config = dict(
    d_expert=32,
    routed_scale=2.5,
    router_z_loss=0.001,
    norm_eps=1e-05,
    optimizer='muon_hyperball',
    beta1=0.95,
    lr_head=0.00976,
    decay_fraction=1.0,
    final_lr_fraction=0.1,
    seq_len=256,
    dataset='wikipedia_en',
)
Below are experts of layer 6 (counted from 0) of a mixture-of-experts language model. Rows are named router (the router's row for the expert), gate (a neuron's input weights, with its number), up (a neuron's input weights, with its number), down (a neuron's output weights, with its number) and show model dimensions 0-159. Each number is 128 + 24 x the weight over its row's rms, rounded and kept within 0 to 255. Numbers have three digits each.
After each expert's rows: a language model's description of what the expert responds to. This comes from a sample of Wikipedia text that the model never trained on.

# expert 26
router:136162146132131123116155118143157109072090126133185130099096101128120119143117135141115135166105123147101137110156149154117139137140134100149147106093156119105092114123131116140153094127095175150162160123106104157127135119171097155122160136084136126107094091090100137166115110118122177100156110149124109132113130138106123160152124107122140108161149153174111149158139156109113121111166142173135096139153107110086104106146084162106121117123109157134112095185085091133110109107138155
gate1:106105106129186159139192110174128127092169092139148124168092140107118093163159168111130097108104158142144123084134131138121142151135107108110134093105140133151125119116129097133136098141117151132146108111138176158118156104106104154130137084121089150145115080131153109132111144122122176122180133116117097128128156082129148120106126136119143144144107152165149126147148115156134103107126120159061140121145160092118086108142105153116117124167148089124096137141144096111147120125146161
up1:114134129116144135154149131107141148099144144129132118148182094131091147080107143086162140141130129164099111079143158138159087150100111126127146070117146129119165143128117139173113126155130148119163140090097081161181142139149115125127131118112135115144099127085146141177144135157128182174123105084135119139143135115109130154128095089145119136136160111191094120127139122145147127083106123165112122151121128122127092093112132098137138128141117074136119119126124140183099119147105108
down1:115064100127112110159181161158118113152160134128121135139059161117145125159141139124110143113094129127145125119119111130104076114134138106135118106097142125089098138169107098145160121080124112111122097108152115126118124136102106168094112112143119181082145142135120078145114115095131131140139133125123131108112157111134113159092123149112163159125176095110161198109115128124133133105085081102109130109113143089091143121140133148128131121141144136105138177123124139087165117142142146
Description: Articles and determiners. Determiners like the, a, his, its, their and the adjectives after them, such as first, second, successful, in running prose.

# expert 56
router:154140106107115103084171120148150091123119146144145128103121140150138100137100155128126128161102115139107136112151149185114125124104086114150149081093149165117113109144145133152151114161091149132119130086134108167106136109150092148113130127117103148116101129103110126114111117088141135127159130145098108114135094119131137150127122115081118099174131140162094160158136143099086118102137142132131099160151085113127085093175077140090134123107102197113107089173108115119123112122123158
gate6:123144106119140111127150144134172118129137143100151128119123155121082155151145120122132133197112173143114134124128141138120140131130139089145163146134128160171139159101092152076123109099093114116174148071141078121109181117182120183073118095150141125094141111122115105131107120114127146123167151128111109138095137135136125110117156149109118151139128078103122153129126131091125092108128162140148092124125128165076139097136129109113109084132082149132152133168105138096121124135134146
up6:129152156118151088140142113101207141158149137144125109120141177141119139174119122099148145136124128110120136121148105112141114163116104131128138169155093155149133153125117149097111148147100143090132110160106128106147112087162145170098127118121124131149158143129129164123123146127152157121092123152113097167146092115087140100144126160136147169112118108148141111119149119145122129143122086152152130130166149169153086156174079121117104161116130140129083151137112110104185127091165177
down6:137133144171127159097165111161202183144151148101076143133167131120137124149132165125130177140135075120122115142153125095149122156169080167136142123126130148149154112106118118127122091099129105110168171104169107156122120162141108114140137150140164130145144113142152142114158157108130126129130152115101128143137126132123125145114103139126110156088106166112133136108134169104131202134143116141161120127140154072148142108151138136131110091114082153141133117124138114152134129130148185
Description: Word-initial fragments. First fragments of split words right after a space or bracket, such as res in resignation, ren in renewal, ent in entitled.

# expert 39
router:154159123129108110103168102159173094091087132133148142103107103127156090154107143158110143152080109156123153131166172154123113143149124105150137095112149123098106093122132116142139098138080163127150147119078104144115127121135086152122161130094136136115102086110131166145113111137120151119146107157117096155109135129117121156124127118134127102154125163184124139145162151111112125118166142173138102144142103103098090098158091163106131132130089159115117097154100073127105096119142143
gate2:151107204141137129138132134102095147162101192127101136109158176148137125128134144141118128117150152174141111177148099118130131164155065125114147084078113136129146093126128091110153087116087141130110099101117139122113139114108152180188133124134126151156130156154136113119138136104132117139096124114086131153135120143135101136153103140110107131147108163105140139153138136124159097112107112160100106122165156106129122143103162155144114135111134097152148125113138156112168110143138187
up2:114110143111153119152139096103131083127134113114156147128118135138144101137152140120131143156123136100135121133148127139162100116138127152087107108122116151087114117148126098080161180122082139155101113125151129111152126132142145166101172123096115095151127163115127154163117071175107121172137109068101153138158119149127113114109101169155085166173122098100108145134145121132111141118100134147172157129139097139175120170115097149156142121119127097146147092137126089165141085127096113
down2:118118141124149092124096121176123162108104134165140100081118163159144153110100122127118113145121147126110138107134094122149147110127102097107090159112141087117087114140174118138140168126109101122192139128090137162114165129141115154125181104133137160103148159149105157114120118179119123123110173125122155153178154114133145151143155090103068101160118138156166112134096144115150112116144140146122089101111101122125162177130130139148094148133087137103117152115147125099113136117142149
Description: Articles and ordinals. Articles the, a, an, possessives, and ordinals like first, second, especially after of, in, for, plus table pipe separators.

# expert 48
router:157153130096090079078169112134152112085119118174145118085123127146156127134118143143131158119114095147121134117128150149135107135109108126150159115119133159134128118127174146154138124130120164165153130135133105147114128100146139126077135140090110129102104112106133120141109111105146172114137121167105117154150116137114126154168144107125108103171148149147082137150161144092102123105158137164166098159172122141108100096159071129107121110085142162089123108136104078130125076105158146
gate0:138094136070133132143110156154081105170160140156176140154139140125119132154135165132177133147137140149141131143135130145156109133093132137156148096130099165109146140134140153119121094153123135161185115123146129158139116083104148132062138107185106106104136068134139138128126117113156150158126116124144096105173141090129174086166120118120133123120090106084122106153109124117132141125139137135145085188145086114172107095160116114117128132101131122118115113142108139144113120134102142
up0:127113121158150128158134176122129080114087140069123087146146111105193114114150108147108146136100147129117129108091154137119124129159137096136112152115123118173070143117139106097099143106084113157142119106070128111120151099155125123104122127113148127131093125116138084126104106138110106162118121061119168144103173143132130150167146109104103109121100124137090100106122126111168117081156117137129123092138121133128112150133142158152121148101158158158130104112148112146139188119143129
down0:150151074140142129125152119089174114138139119136191141144111108111127127161095114125094143149136117119170103130138127090158101150115149115115089139149108120124082128184106136138137107156180110106107124119140112164115159129098146138129161095105120154138170129157096141108103113129136152174172120160161082094146135130148124135074101115088170121123151153125108097154139116122122127081151100109148161121159139120103148101159120145082124148140122127134140131188144127141128123163111125
Description: Word-final letter pieces. Final vowel-heavy pieces of foreign names, place names and taxon names, e.g. -idae, -ica, -ata in Janata, -is in Kunsthistorisches.

# expert 55
router:124159138106080081075177118135152104091110142162139139091103127153118102137125162171100151126129137128079138086122132142138114147126114100152129112113158145118134098139159146170141101156110149124153146123135101167107114130152124148118138171089117145091095135130132148134089106116126163111141122159109117159126106139090112188152113118124106107150118164138084161139152175112118104121122131132142116162150076109119087121174123172102149135108115131118121126148109106130094087120162141
gate0:187162091118113088134126112138156136128125126121114160113114101133088133147098107078139114138174131109145081153099117184139126088134052136125144107134117185121109132110127114131134133133109150153129125150133131121171126113138122173133170094118099141097108136108102116103155144138156166119166135151149124171127140113147091111104136133143153179141138129115126123108104104103099146139127135154093163111159126072167112125138127124112150142075142132126130146132124151101107138177156097
up0:113129132115082111144086177140150140149122100161102120158162106113124117114135148191127111135090102116119147144149140174141125159182140139149149098184145100077130136140151121166130137095133095151089147172158136144148102125128110140146140123147113131138135137124152137150113138125142130091114154107108149124119103108149131118172121129118162161111158110115117115138158100123075186139161146121157120087116123147156113172145126085130155124178147117103137101133156153111139151076115153
down0:115133126108150167130120124132120132148120117126137172113151109123155164151117145118124159133146187106130121117129086130122137076094122142071110145107127092124155097114132125119101143100109160141140155149165088116185072123120103118161115171129102096104162095153176117083138105116123156143116112114102139088099104134115153117140132086119097123102143121156147116143143121095098108133118158147093099165128119090161117089079149138112128127105185135086141122141134157135141156128121110
Description: Foreign name endings. Final pieces of Spanish, French, Italian or other foreign names in tables and lists, such as Félix, Díaz, Martinez, Cádiz.

# expert 43
router:160134143114100114126170120154128115117119155139126123114106131161133116161093158152127122142091103137095151088168167162117128147124083093145135111103131147120121099180173153167144123119073143163161154115137104167117128105148111127086146147114124140088115103132118121162081104091111168113172123133084099136132125137123093150137146129098115134141154142148113154182131158112096118106126127142137118182147086103121082096158098144095132133109116141091105111142105103123131117114144142
gate1:098146147113098180106148125145072099131114153096128117123121150137125149138114148134098104155122093100101159076121166158175159114120091052133104167095143155124120152175119136134157132125094179146117152130101110111101128128175112137153135147153124134119145116152100097174086141114140142082177112137105090143116130099119122147105143124134149151146103113136135114172130124131128150102138112073139160155142118123133091156130115170130088113135130102147132140128148120130166129135122137
up1:124146084131075153167118114129115129074110115140088145157151088105169149132117122149166158140199141096124150165099140144132127094124086107129131108137138115120132121155107157162126112080167143121121154112120107153147117136138120118124165085116149145129105111081150112153116129128148116121142153132144122126131153118109159139121142110166111124095147113140141138064140111104165122111125133145148127097117101092147079086121129062115088154151128116121133124088152113124116124170142084
down1:143126116161173130118093117146122110134102089126154149170113118137078107194143109086107126143137102159123095144159164127090145112089135127151130145148088111113116136160083109117097086129109141169084117139150126144104105166152166128080153115123110129143186126123122108136180106130117162135137102144158128128144106124107118154084111129097166118125086119139165112126108133130112114113147140098113114137117090162138146135141117128151138132119147156109082104119118115180087120099113107
Description: Rare fragments and bytes. Odd word pieces like y in Gyllenborg, od in gods, raw byte tokens, and digits in records, often in foreign names.

# expert 63
router:142131137136084105084156128135147122090123114135143143091096127171131105166140143130105126148119119156101157102130153168108120126140146103145158128116131140108110113142165157157172108149108152157133143124124091172076129121159123134098150166125128137100121132110113131144119084101118162094130154146097131113124105143108098140138128117102116082174157145140092141179140147086119101115137132139132130144170073093091106070141108126108127123105107124089113124112101092151103114114157189
gate0:119136135123096137159141082146140117121112113149105134121102098116118147109113119133106106124162150097141130122117102115099115141122126157133132082148111155122123137122147137108151105120122162106166136114120164126146102095172135083092129131171144122119155072142148111078126136117140139084135133095120112120165099138114133135146061121159149088170170117144072116111160112114142134118152167085070114107088136093140093112115146135114107102093135137073100156116082102104107120116112116
up0:125168147108115131104089154139114114155124171119128133102131169116097146120119161127141084146124097103141163098149103103159123104126113099131135112126143150131109135126192152153119109159104136103118155165112138117131127098098110131165138126125118151132123131137123083117120141135105105112144135152113103132139163125156125147067139126142081089145117119096068134097148094140107119118098141113150124108160163123125113159166134094127136101070117109171142199123118193113129151130108086
down0:149107097111165090128097145145134117115102120107134144157108165120151131106130179116118107141123126109108174132101126159108104111111111173134134125131135137156068133139133076152143146159118094101144104085137139124134149176112121085152116133142126129128135124120119127108124112110127102138083105075076123127168110136101141123130133158142132149112153163135121131112144155081126120144118154107152178154197147134160109162121136098153129181088118084156106101108137164143122107127115173
Description: Hyphens and word pieces. Hyphens, list dashes, standalone spaces, the piece el as in Feel, Nobel, and nouns like bridge, book, novel, Lake.

# expert 22
router:133150143118126115113138081150141090117108158147147124080140124140108129136127138156109130160121098164080151114147158152107111145128120097130128085106160113099107093145151135159142093124121195151159153106121104124105136095152112158113169158119137151102108114084115121135088102108134168104134113177130111142099138142082121147167111110109112111154148162149106142139142158114123135111171145154183121145153098125073108095148098131114131097094113142128140109153082092118122101107148139
gate1:125103164125153098137116155121108111172126132121103094141177110094154129168097156125118145151102162145148123172135164164119094143118147075158145091189127149082157125142145129142074108126115123143160165104116132127154163124103109101113141125120141155065130137113146118111094132112124117135125125107121101135131104110140111105084134115101135154121108073139077141119195131138118173125138144163152164110110166136122150120113119091125145104118131145135115111167128131088130142130128109
up1:104109148123139144142118109168097143127092147124168073179117100128148114109098126128109127170123121091183104111125151115098083118151103103127137149175143096135139106139122171124144165163135148099123125090177154104155175101119152117108142127138137082104092130121142111119130146113117100158110110122125147122126083114137148103109133114122129141131125167126101127125152150154114101114131142090105126092076116108130115124099162149165131087150180148162151097158129116143129164153153089
down1:164121118123082146091183121143142141135156130138135157120122128164134123114142135109136137112128097111087125113113091141151150144149127143130136151134139109097154108146143121124089142127121137105098087136119133163076082157130113131158093123126123117170112125140155153148171127147179134111122091175158147122122198152128098092114134160158135126102173162145134095126128112125157085126135103158093136107148113159176145146120157155108100161166128119128129106129153102162097140147083165
Description: Sports competition names. Adjectives and nouns in names of leagues, championships and institutions, such as National, World, European, League, Women's, mostly in sports results.

# expert 47
router:166126134130087085112153118134175109114090098153143136089092137133165107145116155157114142132092134146099127118132149137128088159158144096137142143135144155090100135147147170127147118181108165139154159124120118161080136092148113135104168156125142132124086116100084146120132083094153140105164147133114099130126109130111082161139148109097139109158149143145124165153156164089139121122178145159144123131150075109126102113133112139123127150093107170113125116131107093119107100122144151
gate2:152139152134154110132136118161174154135085080090157134122103147110133128168126139162097113112090120120130102121108109116164111116171119119093135159108165160091126106116142106106130147131161187118143171132139168046149121154176088134138113123143146134131113089137125157119130078172161161131134091144157123134122166127107123110121131112109111119115184088140106150114101153157163132131124122173156126111166135148146152145140137131120136131145151108132151142147138119110142147115164148
up2:121145144177070139127129115133141159132156112130162114158142126117103123105179090124098137160162113133137147149154132123152123133190147097100125119129124137140138107124089182110093163159140103103152145137091116129150140126113132145090113149145104130102121128162157144100132112089103133116109156145187113108126142138177149169121131134125123127134157148118152138110129163107173128152138163068116117112110155116109126085137150097144132139094090078092166137115115136160155120088101137
down2:111130162107137126101120159141099109133150100129144082156112123102132115129144161135142134081161180126105114109120155147165116124115136114134175113166095098137116166155149070115155153128146110115095149128124097140117144165135118094138124164105151081137146155121127098133076145119104174118107146117115129117202115140082150128162131135159122140141111162106107149104115171129094157086103128103115089143185119103138147134149110163162151112132096127096146134126126136137110161134140116
Description: Inner word pieces. Middle syllables of longer words and names (as-cer-tain, In-tern-acional, Barth-ol-omew), leading digits, and Markdown table divider rows.

# expert 45
router:145161124112102120106143089143150102110105131136150113108100111145132095148137151150101119132089103142106165091145139142124106134152117141140133121089173152096106107144167145171142100146115165140144168115082125161092098127141108167083146152097131142114104119120127144128131088108154146125146134161118111123107094120096114139121148108098131115165150159152090145166143151104101105116113115159169108154148109089106113080153079141106129107111090170098113094147072126132098108120136131
gate2:122145130114176119105128160102125099124119161160089172141136154139107159130167098107138103155115111133094135105144123156132118109129133152153101120173160127085109122110115064123100155092121151120151094167110107090112090120179120164122109142109113128112097161130119144126118169152131091099096128152145066142123135102081103146158107127140144133148108149126079133081142103123151136175136135153151106111143130100144147111121124152139148153111119069149109154117104154136111135118102139
up2:108114143113162127136162146135135114124147092163132128091095084103136101117171143157126116099164114108151091129124135119120117118088128126147144147081122120084139092097127117106126145156123109133125165160088137116103105148140149187112092129177144161098136145141117156094116095140133107111135101117107107143101127145165148135119090121112117138162154140155110138160088136111116149116119123184152142095191105146113117158092133140141151105149169115196128160109121153126153140171117128
down2:103126141134065140138077138136106115086151103165071125151127155102134132135156152110137130116146161153142163157082136102107138171149091112131133097120150102145128118134116130134115081175103153119143134146167122144151164136173150074125105154116072083096122134173120127155122125152100124132137122134135173090117125118132126111070140136144131077124155117126134091113133166117100113126138148120140142173154143099135112117126160135169123110118137118112110123143156152115123106147176105
Description: Spaces and range dashes. Standalone spaces and en dashes between numbers and dates in tables, such as September 9–13, 1957–1967, 31 December 2019.

# expert 4
router:141147124103100101121139111147141067109124129126151110143128122122141116144114157137138159155114123136131152090161147130125096149127099111147145104113125151120106082136160173154140092151124146156149132103124121182108100111151091145093148151087094143100117102104115120161128080102149160108149120161104103131097111126087105147147129097114152124159179154146099144146143173101073104123122101170169122155160095119130105095152114160122105133089104140119134115173112127122107102117155163
gate2:123123106140116097122110110172124089125131134155117114077098159132096076108151137131121122168098142126151108154139115100079090074125124098088112132108088133173086157118118119152098102115109123152115130119115154155160148164106103114144130145113150108102162125137142148135097121115143152126128145121077126103086112122110130112112128130108133077106116118107147170127112141086112096114116145118070156119150144158125074113139097159135126100152094122122099127132113108132158062138159117
up2:106131094169113140126125146098120107074137126124157143126096138136125075151144153161127160104139130137157132148155133115123176145096128144105155154116126133137178142112122154108148093156120117176126170110101120164131129129124095122071133146135153149130148163126132071139113107117145157155116148133115114145140100146120116181118101149066106136133075136116151150151118118174123076104122135134076120103180116149109151098127125090108159168105127118165131095096146141143129132138121133
down2:169156140139153142185165102105090186095124134086154148075100115116063143159114122111118160091098090160122095132166120117146127145118147119139125123115157161148136097128097122107159092164127113126127126094154113131139125106150133121121150114137110116133145115128139130120100132138122111092168105159180104144134118157087155073133145108095109138142143115130112091132108084115145121068157135145141126136083139110118168134123129129105128119136120168152110104181132129100122113121118110
Description: Clause-linking commas, copulas. Commas, was, is, and, as and been at clause junctures, such as a comma before a participle phrase or is after a subject.

# expert 23
router:136164097117086103095145107159140100120110126152150138113117127140146105168079154158113143140114135163126157122149150176111127119155120120160134087123132167115110110179158159152154084155095134145151123113112120171110118086136106127088165175112109125113107126120100112153110102097144156124136126131096118144125099125141117145131138115075118112166135155142088164159148136078104111126130120165129107144151120124109099094123082157112114110092129190110127081136111111134133122088122155
gate0:152127104145139133129117178181110092127133165172166135073131161171110071123133100129130138149147142145128131103138153143105177112140127113098133121121109112158124152128146159136088067134097165100128157178110162110099126140147175140127149198111122122171130128108126128132149150179136129136091122151157147116163146119114116128123157129110099096132115134148111123140132188103117121146140132138143131132106131120154101121142096129106112112078097197122137129125123147113136117115112124
up0:107182106124112098144129135122110163152132118114154106135144160131108123111128064127144148121116112169077145095091071079133108123171163125153110072137150102144133146121167132136133093111115129139114113144109142138156140131159139159094139126178101087109154135140086118133094118162092110173137146119149149109164091136148143151128154148139138141152166103102123158167139138090114149119138157110141158127154085125137142138153115142142103124081143125133098110125139098138139143151138079
down0:158129114131127140082141130152129124098150077127097102181097122103126124135171146149118140105099128164119147119100131101088078152131091153080097134113137121104099114147126137137088091124110155153133084104137118124108126133129158138170144117126145142101113165110108135136130118127133139128113120122112121138155124157141139147126134125130133112153146133154157132099102146117171115098115147146130149123161112057125131131153151053098162117136133157104143187102107123158158114177163188
Description: Clause and quote starts. Words opening a new clause or quote: opening quotation marks, pronouns he/it/she, but, However, that, and after bracketed ellipses.

# expert 52
router:147133129087083090073132076128167136082082144175168118118124132166130129133128148161114127132109125150118144103142146157126093136141095106160152132117131122114120106171175137156172130135109152153135123115125119154138108114140103134085129147101123128106084098113102119138112116098126147106166141165101115136129125156112103147151131091126140091152155145146103134149159148107102113085153139120140117178120136126102091130187100137115120116110146180110138102126091099122097089115154161
gate0:160135119086148107103142119117179202110119131094117157130113110109121108125119090114129131122109150144105115143105115140136127095149094124127130168123126128071151126134120145152126151139162156172096131129108132091145110160111107195131122153109106143102114137150116128191116114135118119115157116143129130143116116140115135081124125122120125092115190135160153174149169087147113132114106133109109162118123164104111074157156102139133103147100126116112148181156125161118183134105115141
up0:136124117149158153116141149127137136132082139158067123173122120119146107134148116154117174158110105126134104099129120106129161095123125118113135177108135154075144158155151112124120153122105147141111119123140132097089099158174085135113129104146160104104139141133121135114134098128161105107115142130100099125083115125162098095149157110095125138078091181126138078111117169109099115142082087103174100150083110140121113187147142125089113131130152142113149119137099101136118141125127122
down0:142113146084115093164105162184153132134112113178140147120151114148101125175159136137101151105123131094130140116127096174140139107134141172134125123113103124164164119072128132112125131168130124117078171170155131110116125132140094113128109159144139127099133113104098100127130128112112148124111137113127129116153134158140070115160104165146091072099148136134135107109123124144139156146085145144153130119201135115122095159139072155086119137123095137111136130132091096118124153145129152
Description: Personal names. First names and surname pieces of people, often in tables or after another name, such as William, Robert, Greg, Sher-id-an.

# expert 3
router:154148118111100120115141099148133082102110131114176130121095106137144095147091145156098160160103119126120156121157148151144120148141131110128130116119141151114093105158157162125138083150101139146137128115115109168120114098158124129088177168118113123103091114119113121137120084077145139095158137125114094145103119125126094164137113118100125138161141143165092174155155140089080134116119108186155097145137121107116107086144090148098141105095111154129128090141109100139121089083133143
gate0:153149130112131190096131111136112119139133093114146113160110114131135107102126130165133137155135134142076143106130165078137143117126146118117121104133093109132121140129111116099113114124109145116126154112094099134128104109116093123111128132142116181110123176113125116115089133107127165166142122151108113176154127151129147175114100141091175150166115122122164121140107170122138120156118149142176126131127168131075152096097095145204094113144117135158108147090117127168155149123139066
up0:125128093149160110142123149085195161139152093108086135134121148109163159097120126151108130116141136142156134142138098151113151170095140148151185134134131108137170127143172157114138118111129135131109100179082157121092137131138165143124126146132166116117121126148128123152104121097117145156195116113177138115130122146142096134091145115139112128156124129097124128109144114119150140184090138175126110137138156125133121150100101109131067114086119165156137091128148080101137137109147140
down0:108136130125126099106134164110124149118129106110143101112174116076117153148144105098110113115149115121128126110142137138113136116116158128161102101107149114108112121109144181112153176116176107128121089157142135090081118139122083135152132090079145128114112070054154122120114105200133125143121112142154127118109129127090110131164133146199165114116139137116134123100122100100132113111123138093158134171130094139107125147128152090117113150129131158087174113112118138129118123129101162
Description: Clause and section boundaries. Sentence-ending periods, commas, colons before lists, section-heading closers like == and ===, and relative words such as which, where, when.

# expert 57
router:134124116089089112083158117134118132127122119172155102128096136132126119155130154145134139123097123134112152124130153160082080120109098106183149102081174148099116117163174162182152129144094152155133138110137094148102098131163102136123137135113119145111110117115102110144105112113123137070153125131088122095111092138119108160159122104121132103148163148167119143155128150105102113125149149154130092136141095105097122084175105118122134135122124184109107121159095108133115091115152157
gate1:131085115083120171118138119064080158149096128125116113133149142121150138127114159110067153112135098124155163136111120174139105168108108104140156086118137126116130084145105105146068148140117138128139149129129130109112092138138146200112142123147104142142123146127125121116119178120114117071122119146143134114127135107119144175175123106114096128131141119117062123057125129134114122110116139156117105095134085133121095092107128123125116145113104103157122120173138132135152159114129135
up1:131134085136125123141146135102140130129150140109111139095139106153105133139106114136137130077174139108127114125117138198146113160065120113144139101109179150125145148122162133109122179125111137113115117124176123132116110117135075134147127115143101135118151122137071105106153174116120131129116106135160117146131122143143111114105113103072169140151139112094128143107145104064129134125163164147131134081106131153115110139131099085081135151100148174096135059111161151128154135117122133
down1:112137153131136117163131111072119122126147139113112132151148130080130130148133170147139116159111071151096180134092117129097155085146141098150148182087139102143146121114123094092111112161094118132129125092111121121151174102118123137134124131156121163114103113142098123111110143165108134113126141186167106108109096127079120125133112132098140097131137140155116131135170088133147102080111186143136081145143119133135160159124186111114124160118109121151110116143122146175135118106153138
Description: Mid-word syllable pieces. Middle syllable pieces of long common words, like telen-ov-ela, Coron-av-irus, verte-b-ral, plus the digit 1 starting numbers.

# expert 1
router:148156151083090113105167105137142122091121141145146111121108116156150114126108155155122181123114102139107141106137157166115102162143135116128123094098144148098119085140139160158152140150123161157144153129113100167098143107143123158111130180114115125113095140078123141120089091092159146108149129143111106165108115159091091135169118102107132097147158161148114163163122150094115107110131149161156136158148129120109125104141107155120100128096149154091120079156123090166113116100151134
gate7:151134142083170101130134121103068162083165098138126127157119159163144115093113148128135152117162109090149172108139131097136138168131159152159074141104151138150142128124134163102134124156134134147095100111117102174164120088160092105169128117128106098162075120145132125124120113123135092112136078158145103176060127116140095114132177107160150118119128130122145125150113136117157135125110119132104116112138114096096130137101108142162112154102154136125109128142136129133148118153106102
up7:092143120150180109143185160140133131115159105123155141133123106169118099134131146137173163119114109069129104139156141133146113139114081141143164120085067157122120122120151147143130173120085155115135109148146111115141101129136154112158130144125133115131142146132145158120096148140126162170121164088144188134117128110099119083129128146154135123139138064145124144153123147123103132106156134160088144097151122130098116100136150075117145088134093149078116133145145107160140096133116124
down7:157101121063105130120094119086118114143128124099077095153085143102131156079114109121142144097126164117148131134090149151127137173154151096132095118142165108127160089141146139139084147160132115136133108131135153141115122112119117122149142105136082118140089165125145089112185133099133132089112101195110074129143140105128126145104120165084133176130177132091131143114126085149134136147125122110127144136107152112124135150104121167150142093144172115134120111148132126116135103108117145
Description: Plural and noun suffixes. Word-final noun pieces and common nouns before of/and/commas, such as -s, -ations, -ments, area, members, students.

# expert 25
router:158131134133132094128152089159138126112090126188132136120067105141121108137117125158123116154105119148103143083158138162111111147132099135154145106088121135101109118184161121146167131154110152146120129104114118119089123116132107145082162138121119160140129091110122135151092108089146155123175130137116110122135114153098106164126132131096151121151139129165114149153149139098121123075134110121167119140177110113091112064143128145122108134121108186072137112133117124139115089131152181
gate2:122122156105117139112174119138123105138154096145108154119158088125091133153137143103068100101102113092113125177149122117143096152107152127153162126140154092157150137100085135138136130129162130104182142156137135131118089134113139152132128112090156112115127148125136154136136129136094107144108140127086069104152144144132126115127122150188141152133126111153070166130138117127099116158156134129162143118117114136110114115105177103110113106129192164130159119103172134103155154106104177
up2:122146160098107156108151112146141098131158099148113146126161094137083121171142141125069135094108102105106141177151131110146102151118143119152166115131161101143143122118119134157151114130140137101178136131134138147098098135115129138117137127071133114124115137123122140140112119131095108130128143144072055117146146151139122131153133142169167146142131123178066165137137136106091114154175129134183141128123102127119098099113170117114109126104165169123137132110160116100144128114110182
down2:139118105144122117123111116120132160126120136111146115132086146152174140103122160160153163133134176161156117102121136149147196139137096131116125121099105170102127142159149126119137105129064128151092118098129122145165183129140105069123141146179098149132136126145144116139134122108162159130119111111148199147109106106129146089116129092069106109120105126081180087148136147136149137127145127123081120119114138146137122175144088132129137145110103080124121114143116111120134105122141106
Description: Word-initial capital pieces. First piece of a split word, mostly capitalized names after the/of, such as U in Uranium, Am in Amadeus, Wal in Walton.

# expert 16
router:155131135102129105099136111119152112111108106127137107111087111143140085151126150144118177139062128139092137109150169150130113142126124113155133107089160155109121089152139140132123108145101136139121146094102108141084122122146097157101153161118093140106086112108112125152119094093124149122181115136098123143090137152080081163128123137074122136150139149159126178155147157111134105105127131140140101130132069123080107074148105159110115091096108142094111126148119093137129113119130135
gate0:092148128150117169065137099122159152080133130119146103103112108161126110150140135100115122134090124140102128116112136121133135139164132157117066102106121144153110167159151108077100173159138130156143150118157088156153156093158104154081093125113122134168147120123125081125136090121153122141165156169156110152105143139149108126115121152111110119127109132122114120131161137104128121074088112108081122087148092115087138093111122149146151124111149115131157120144086120138141124164110129
up0:146115129115126137128152153120107101142114142112104118106156129137110124132161193160128106093119090095109134095135125160079168115126107138130139107126115158130142099105151148136108133156102137097110155100118173198147116136112138145138143111128106111098114180136164172129121151134138082068113160139102139126122116154118083119124121104108153143098157120068117108158110093126146145096166134118114153116115130136158138140158119109089183115128112100144164154119155163092098119104115146
down0:119146141114167130116103097083144115126114123110121152136129144147124157146079127095150131123154127124072158158121142148089147141142165131130126118087142119166087130189111105165127150123152090141172121153154138107098104139129159090102142141118128132094125103093120138114122085129147139153124106122062118088130161115149119140154105141146105116125104103112098143114113120173116148104163137133144147136155145148130185107076098111121088135121102100127083105130129103178139171147134135
Description: Word-initial stems. Opening stems of Latinate or technical words split into pieces, such as c-ens-orship, ex-pen-se, cap, compet, viol-ent.

# expert 33
router:126189123130074098101149120129172109113099119154144151101120122164121118150124161180099166157099108154098164113164173154134096120119110105116150101140143149109134105167119143166160132151111157125154135090108122135120128100138087125120145157135125140102111103119096134139119102089126124133144121171084093163138144150084091166160141138081109116138156156140111151185128150100135122112145125144139118172132109138124142092141128147087113120101120160090128123138112095121115108114125160
gate0:133162116119113119088104110142124162088120181123147135116132097153099109136126165136144124113101101153118147103140168130139134139150143117138149130126131121184123114120056150142131109136100106141107109157090117178158137097125141156130164154133106126103174110097152120119097128091124145123136124175111105132145130108155142144153100137100117143135101133092147097204132130094107133133160120149103111123127141123180145167156151159081161120106144126087175118163112139145135148167147120
up0:106100121097104142129114145080091152134161105121127125112115115130192127141163143114159133151094144147136111089137159089112156135092139157140150140083114148166128141150111164099124121126136115110099121139142136103177106114161151146124074095119134110127106167121156110174126138103164110111112139139092150126141079151125105094175133099147115104102120174098154177139157128143131119147125125123127119106121156115096153085110158169141133146100131148119094176140071126115146123131133141
down0:107136152102121130115138126146134128104104130101128145100128187173122112154139079087164105111117102135198160133104094158140142178135167115130122139137126149130129125109116102132121103149135125091146158147195121132104126130139151112135161121122100104130094160135194134148101144111084139133123109120106124133115117152117152130149133118146086158119121139130158098131078203128111136136103154185118128194136098164140118131103141111140117123166137154103139113106118135110131102142140115
Description: Countries and name pieces. Country and common names such as China, Japan, USA, John, North, plus inner pieces of foreign proper names in credits and tables.

# expert 11
router:142168126101091090132147095133152104122116126140135110101127126125127119139103144139137148136104138143133158099164158135126089159150110098118131114105129118095119058142156158165137089152117150150137150121106120160100097132130109150082145165105091160103104121106117117134111077097177141102153112148114122153105114144099098131172107107115146104155162169177088160140164163100084121111127136148166133156169116097114110094154113142126110133107113159121127127142118103125092106115140166
gate2:147132102128099127100106135121143116145119147131126175103124166131155134137148189095110135135103169098147187076114094142148088119157114121135113155121108131113145146166143148152131158184096101127122132113129150147125137123111107127137117102144152133131100168108139132161135114117141094108128140131154142159159104126131136115102171115117158136137150129118064100124083101101106113156127121171094145128090127124106110136120183117156081115133118127113084107186143164140139149169171129
up2:158202110145150174122125116168113107133131119142108115152125104131112143143147084145130102077132099137130128137154117133104158120146129134151132113154148140111104098077140138122192116099127181120148186147091120121131151150132110140142177166115104167125147161103111149100152118110103121121105140141120106142159110146132135093120103130130097111165115139098130128123141156113113101106071133132110126142110094074106127119106148107155133132155092173104145124075114166148115113111114163
down2:118130099158113097148104161097145135108100143166113163110137185116139137137137125106101178141113142128126168090128122127136096112098142142168112131099104112113144132130123140134121123138117169104119124129101166087150189129115103165151113113146148168141085120174122144184100135139154101110146180140148145169115137127102097116131174121122125145103118113119103108136095110102145128154143105135109161154151164137083144123124181126161137166120134119092170143159162145121154136153162129
Description: Commas and copulas. Commas after clauses or numbers, especially census stats, plus forms of be such as was, is, were, been, being.